Weights of a small mixture-of-experts language model, trained from scratch on English Wikipedia.
Training: a variant of Muon for the experts, 8484 steps.
Below are experts of layer 9 (counted from 0) of a mixture-of-experts language model. Rows are named router (the router's row for the expert), up (a neuron's input weights, with its number) and show model dimensions 128-191. Each number is 500 + 25 x the weight over its row's rms, rounded and kept within 0 to 999. Numbers have three digits each.
Before each expert's rows: "mostly gets" lists some tokens that are sent to it at least half of the time. This comes from a sample of Wikipedia text that the model never trained on.

# expert 14
mostly gets: " \"", "°N", " '", "″N", " [", "^{"
router:520530485486470518503519526534458504481456482521485485538501549454508481504468497468460510494533448467458506520541500496514514450484497460480515477464513484460511510497501497531481488462493529
up0:549513496497470456471513498541500487522524496475541502502499511488545487472514483520541508476486477533533507471559521471496547533471477476550466513470510535494498500504480497468471477496490526
up1:509526471505502498493463539558488490501471503527477475456476473500497480524502526480502517518501418476513517478518497515486521498520474494509487515505478475484511519463498498477557487458489492
up2:507511479526446497455464498519475518487457470494497483469514509516449547485555499505537520470493468485487502496480538486492496473516507509526504505501447481524536511529490481506531484493533500
up3:497498495525479477551510516519486473513485504536500539459521522544486483514523507504521452501476497499471510480524499478487479536536518492463533445490468461477525514493520502491465497508502555
up4:508526545486510506480526490489484505495511505496487517529493485468532476521485480546503517467538459523479526493500525517534480546485515496507511521517487517491484501479510493502492461496510514
up5:498522473499508543583453470497492529528483486515483487515482493528489559449515469507462545491483512532475480506521493545473516469501548527492477435490548463467498478503471532497493524486505508
up6:517509503540568479538511487481525484491524526490474518486486505497445497528532554491517531552508515490505504485503469480536490485478484506511518507511474493473477552472509553516475515521451497
up7:556511486551489503499487499489486475491504490531521506478522485496530511535499491524478476503501506491511483526520486517531518540494526471517470492489517525528476529515501538501470451530500493
up8:488505525538459473539485534510506483519530513525463516521523505501492489480529530487515493500451501523520496504495501522478521524510544482518486534456482479481479500506554491524495491518489505
up9:523488512483514486513484468503496515488439515494497483484507525508520525524483480509515511531485495495527539492490492518471502485509514503458482515502520473541483498482465521510515530535494511
up10:508471523523494512484534491491501509521514538472520522493490498505492508493493476464553548537512509476526507506478518513517501511494526460483498488499472455477540516510497488491488475493529493
up11:516497494519473444497507493527501501499512496510484559481502513517490498514509527497537502480499466506533511510498518522500527482456502482476489483495465538496546491485503460506478460474498501
up12:448489484504504507500535510489502476495466519477517502459551537517502477481537495470462489508508507491492447503523525497455463514503574486479480495495532527482510464554477471528449512516519494
up13:462465507518502489511467531482501498498484461447484508505508538453545475523470446522449517499498501551515520500484467554463487521501497462530515478471520442487536518463478476477511511501485530
up14:500504545486549440486459483538485461489448499493511502480504500582503504485469536488520494517504495476500505487519496518482517485485500525468513495519470508558462486511472510515500479518515494
up15:509491460513493470495507493538498498517485462488474487461523494506540503520480491482520480531502497492529489458462540464493497486448552484482485481432550475480491468545582484501507504532447542
up16:503533452492447503517527523508486502484532498491516499496477486501496512487506534491456551504477518502490503495526502483488536495527523478531488525522499534482492490508504520519539461482515520
up17:533532501489506484518488533512481450504491516526509508492476559486458520536488527489468483548475472500474501489503497506479464534533450438559515459485473501498499460546523490491536527466493490
up18:506509491488485511463507478474486503518522525493494487516489514524492503483465513525486517469505477516515517507470501455510494508549509480438522512515506505488503445498523493548465517504477496
up19:471482455485516484502473513514503519503469509426506517482449477466496487452464527497546469532537496502511486532501555531512445531526519477476511532462531530486516484465514500486555516491522475
up20:510487473530484459530511489511480486497506532489442521543476534517502508512528503496512497467525521517496518535522463502491480471504482511488483477518506494477492494504502542470528445525546473
up21:522526512535468530505510510510480498511465513507517547541485503544537510507483523469441503476510484492520511489472520486478487523452496509502502472509474534458491500482490481469554544528511527
up22:481487524456499489480508494452479488517484521528496478491496479503516489496501497479491494492503485477453501519504468480522514454495474492502472476473459546505499475533493473479494485506498509
up23:461511454503481521523509480466495489483491500462482512523500491493490498455476480500497510496474517525486471534483521493524520497475506546494517469446518525509516491514506497430531491470487478
up24:493481501514461521508533491504489535469506526473487557526515474488518520508523516487473524508486475509487477457450466468533550497553482491536499492482531539452496524512482463446457462511495471
up25:502504463521514515466486483482518487512450536502499547483462491480483473524495499491528500493482515494525465506526481524502488490467546529522463503493510502522535480495447523466499502536486480
up26:493511421494473453486496516545485505489502506503489452526482527502511500509483563488511488512520484518488487521466523511473516538486474456502503535483528500523483535479487490471534481501473474
up27:495489498507532530485472498509492532477513498532484496494513510433506480506495522491515524515509499534497499491511528511475449469477489502470564553489508504513481484504484514472464535482474489
up28:480459524548545484470506495497518500488474481504511534525517483546490477504498516469577483507496506497477570455489495445481508514536491500494481511435445519487479485521540499534481494507454501
up29:500494509493485490506485477525520494520547460486503524485491501519476508517525486486504533501499510497437528480500485494466471485501497487472493480495460540537463511533525514493568463503494501
up30:470477500506437497533542503487510469449507466516528484487480476495520505452526456542507480486523535491523432513491493511489569515452446489496502528521503525506479530543460499528495505504490495

# expert 9
mostly gets: "),", ");", "\",", ",", ".,", "',"
router:526502523466466481503528483488481478448514475475492488507470461451525507531514520469526503508490524530506457460517501511496510486518488523506505503501495525516516497501529530512497512517545489
up0:480523519539481514461504497506552491484513507494530524547522489516522520494506515503533518479452504491481481513496466498487490508513522526520528468497494484511530512501501476526521541525492465
up1:576463522482452496486470480524476498470523514549490510527520519475513506531499505504555477557495484508490508485496544500512521512470466546514475539485458456499524481505526499534510523531512488
up2:520478482473554455535538475511508514511532498507509525467495523505474471473469504507471534509493479526480504540457513489462512477469498524534500449492494501532519510487540485494521493509499500
up3:495512513539469479552519513528510490541498499493490520485502493509483499541474522487533501521492481532447497507525480529529480517546523500469457497467519499486470515473493510477524485465503499
up4:524448482519469525509528487485515500494449512502517469445533557538494460476508491492452487518484498506510554467492516528485526457481513505478490480465512510510469533505512519518527564497533462
up5:532534538469479474505518551512481494473510473533495501509513486513487533532472530484517523565506524497462493447519455472509503459514496457492514500536472530535506518492506519553492496555507512
up6:544505552471508478512479479554491511499466469509498447508456499490488461496494533505453492520504509500514545454496481545470529530480453484525548529433453505531497526533459473528491482514478463
up7:477489482464481505454482513500484526530472512539527485505494533478524500454491489544449472482460501528500496488486514545491481504541525474550459470507533511500507499447455485451502507478458519
up8:505518494520463494479494497528500507545522512469497489525503475525520504501464493534520493530542526497478520509483502506501467496425498472509549478462494525476516482469457523474536536507513495
up9:485483523467460519567490488484505496524485527486495474505491524475540493528474512514507469528500523482535470507468496499467488439442526544482485508500494490498514485513457507515469488469492508
up10:554516460483458459493514540543521483556514443512475475510483486455490493488521488510535485555521474492502486458515461455490478524517524537450498466494520487524532502549487519487483532480501470
up11:506479511500473455532460529494496543491497443500452516470529498509478470472511498503487505508484492520459460466520492475500457440513513520458541457489496550496509479548472518530502515482504555
up12:494501486494506487545497498527518516510503550508465470519517517496528484492546509507487520500495483515482476465469523521453464495489487531507442522497466509503504473493520477492464513512478505
up13:551494513494509519527507511535498470490480533507514494486462507439525482519526492485503541475465526508508507501487455539483504471517541517493516517508491510519429472479474547489494490524489491
up14:474522520498502525502502521477517530474498522476524531474507508441491511494529536494493504479494510491516492488449496466531481540486538470478489490502536531454480484500516508514478528494528514
up15:497486482502480474512498481521514492478570523501470537498597502503531468506503535499507515526505478505502468486485497517489532494529476466536491541523474503496523509518518481526484513500519468
up16:513490505507512500501514487490529491434449501522468515487514471508476538476476526508452503567525512487540560520492503511492492491507522495515511504472494491529541538498490507514540500466483493
up17:496536503473491443514515517513481555526461493534522512497519485522505521519457479548514517498491513520515514490475502504511498461532500456458529523514508495495484492497511486475486512462484507
up18:526493491498507454475465544524503490507437450490502486486517493519505477447448524485520550523482516536439478497507461487493511492493539518455539543528521489524518493465493480455450516484469478
up19:490534448533496554498516503487490537451450515514503474497513558501495507501484479431489518473492544530454504549475507510512494533524467449540471489511525494474464478509516484507498517510500485
up20:542529524525416546486476475526506503547497490523530504518553511513493480502504484472505526541522477497464494479532472492517529518487529495537548498514506486529528488467503496467498461507492452
up21:481482509532493525496502475531447540499514480534502500490511467480463486520505485452495482494517507500494515481508514498510552492473448511501502510482488476461520494485468520508499479484517487
up22:544517493510471500480476539503504535524569510485532525510482520512502490517530512508492520523502499493531486487494535502485488499478460471501503510491427490509508494513533455483500463500519502
up23:544510460537496515480531540494502496515524509527498504515539502503510460503495531445512484522464476489455464526455471492528507486494460488475516485479476494488497494492544490476468466470515510
up24:515529500514483496485491510505480523479493507536534494493518486512487506472514496482500493523493489488505521490495522515492480472484505526523500487518463563470495516492469575500488493475482497
up25:532507552494508527493484545503502469513465463487528451500504483529488518470534478506472488509522521525517494499517534497477545468516528511498464490520535501506502506522534484511511536512504501
up26:472521534527485510438481514490501536482449511533511528477486486482497464489508480550480496514508504500489455467539482485493515506539488465519540474545505461491486502502504518500523460507483532
up27:486531504527425495468516528472470514474498521502505510516498534493490511519508532544503496505491494505511542495546463483522516491496541514503469514512491521508509494461512474495512518505482479
up28:462530540471501495462533486509486465490464541509501477495468511506500509471468464503480492496524531521476526524544460545474484525471525564507502475536533510495495504499467491479515523500461503
up29:446513481457461539502482481468484497505503450496517519555474464515477490483546480486536479516486522503506494556507520474472515439452484521477529498518452522516507521521476515486510461535504516
up30:469483465506491492516517488505508501471477511492455511526457546461529501500538488474520471489533539545492506480473527487506513528506441576524515478521499520505493508476481489524496503471486494

# expert 26
mostly gets: "\"", "|", ".\"", " •", "\",", " Preceded"
router:509529493483506473518484516490459479492502454521503542499474543505491495518509530491481525510509497508475470523452530484499542500490517501475467500501517439489507473492487511466457517521471486
up0:477482509489505502489519530470463498470515485503464504531453540506521510507519486506558540559474484505472532477540467503472498531479522504454498498497518516518470519475477496533500515480508512
up1:508501464511518477488514461476494504525451516486479530507471491482487533465499508510533517460445512471468524506508519496466518493512492446493449502498456446522521514466511474473489495504540539
up2:523508528514510493516488501512482470505513468512520489497520519450499457535482511468512514531477522474513479493507456518497523491509481512504506491487497460518512518502448540472462497509504491
up3:490482456516519501493478523468537527506498521420511463460514479512484475520505484507526553480506474498523468538483522541529495513489457484480516471542515505479495525491476477515473470488495493
up4:533465477477521512479497502507496490482538483473463501472523504476499502524500536492483482469514489476486497509480526498507487519499500470505471505472500472516506476501526521526491476465478529
up5:512485499542551493554527466480486504492471502509510540496472497496468489511468518525513503514512535534525474507548549521495506518451516506518542476488506484468471507495543472459529494526508529
up6:449492521484476477498524490509497492535482480516498519510506488503470544491514457442503489517542472498473464507497477511524504489497511531497498545496527520529518461512454496537491440492472477
up7:524532511483453481498451523468481465538484462505478511542509515476534439507517552515484533549457522493483517512524468522471463490479547501478461480497508473479485500514512520459506503500480484
up8:491487461530505486490486511530525495460494467483470502500502511462498516481507457527469476508543506555449518491503477505494458481488490475457494525442511487514502478508457550482526531480535502
up9:504528494491467553481493491527481494525533471473494490491518484501533509509495486470531499518525507483509492480535483542480464477500496496516490488502473489509509509508534520510501541484465494
up10:469502466506495546539474469562492498447510496498505491513505518491518484461507490498503493492485480512521489489543497492524511503553529500505484556487492523476538506478495471558500468501496462
up11:444497515495502516501460504492501512459458460538504481473518479515498520544467524480481527523471492482484524545502523462520499522507498510476512493463481530470465507482489474466477573470498507
up12:484482551465482484512442529511493471459504532483525476488485486513479473519510459537527519518513474495492497511516495494468531486498529503515510495487489502463485495517467518491490462492501483
up13:504517523499507520531495578485527553463517444516536523487537500466446476521495490501505551457495526553515491502527484542502494497514497485514494473523513481492485505481471479492505490538509518
up14:536471539508502489512476525542501482473497496482495475545458499480552486510472515499513514512537470568515557518464509505572519524490471493488484476493470535464494473500513502469519493498511492
up15:527498528490539437490476495483515500507513510502495526495533474446521526531497556520475520521509450523564497520524457517538521482460530504544511469533521489516514496507510515523508486476510500
up16:537498516522511517488471511489502499483520520495513537480540487468488479492469494469487504544504512495505493503453523481499499475466472497488517530490472502533509453543471516508475498515507532
up17:487501557483508563473481543518483522498498533533486468488511542490488493526491471456517518511493466518502547526492516480496469545523526501473505468518491497481466545532533523466513454497545499
up18:502496524475507483513483480517475520475507480508496488490478486537493545502540483454497495543510510508498504494545482541505520513481483514481431502490547496501517510478527515508499455513497471
up19:469496460494452470529499524435460542503489494498487482483559503490501481507516518508490458459483511483500502492473518461497488531521547502449495524508541496476497455448478472456465517487540536
up20:490462501536522521493498543473491499481531466484503537510540468460499548477523468518498526521530495523516510459514527506501517463534462509526510518508495465514470488495499493528527471509481483
up21:508489512513496503520498512483487503546462491483530500506482516542536536515507479537521481457461472552493469476436508481534461495475510560474460535500546493509498473529522475444517481530480503
up22:472479522476498544505486506514482537481514486467494511527510511479493491519485515482524506451529469481468503513487489499535501487495477469508464470475513489525540475468566508475515507506462522
up23:529501547495468493476466549502493490429517513487474486508514480465498548530491476495510496473528499508488457513537500505515512503483495487480499520522452483525533493486490504520523506528535502
up24:521489469513500499508510520529485481532516475489468494483514497506511514459515513464511523523475547544483477502495491456458525490515512483464517509473497521506528477508494479517483506539486503
up25:524507506550482512507499479533483485491524515507514513538513504513563509519514498511483526507531445514489468495515486538509481508522477471562535536529495453505488489495498511501524474487538465
up26:506480481472486486514497500501510517518508534468496462515465535554502498548498477517541493527452512460510529510499515530491518528525428521479513500461526490502489459530478473512506487489498448
up27:489520483462450541479472480479489512476494485479490507491490474484497512509531460505490442547493499478501513525536523521462491486519448477515532440539469542478500535473517469446498497545521479
up28:492474509550518475434523497464499517523509536508482512432546461550519497515482510495557526533478511502543537516518499494539481502534484504554493487481523513528472498509479506452515526491498481
up29:524536470509518509472469448467482531555511472510502513474492498509437497531466475502483500518495471529490552509483509500498510522520456525463463499500496483481471482463469530473493489499518483
up30:489482530475493481500502444461517473463493485515521503507496488511461519484492530485527543465511545474494521510567476504487537488490519493548537460478501522496514473536504488502520542516463524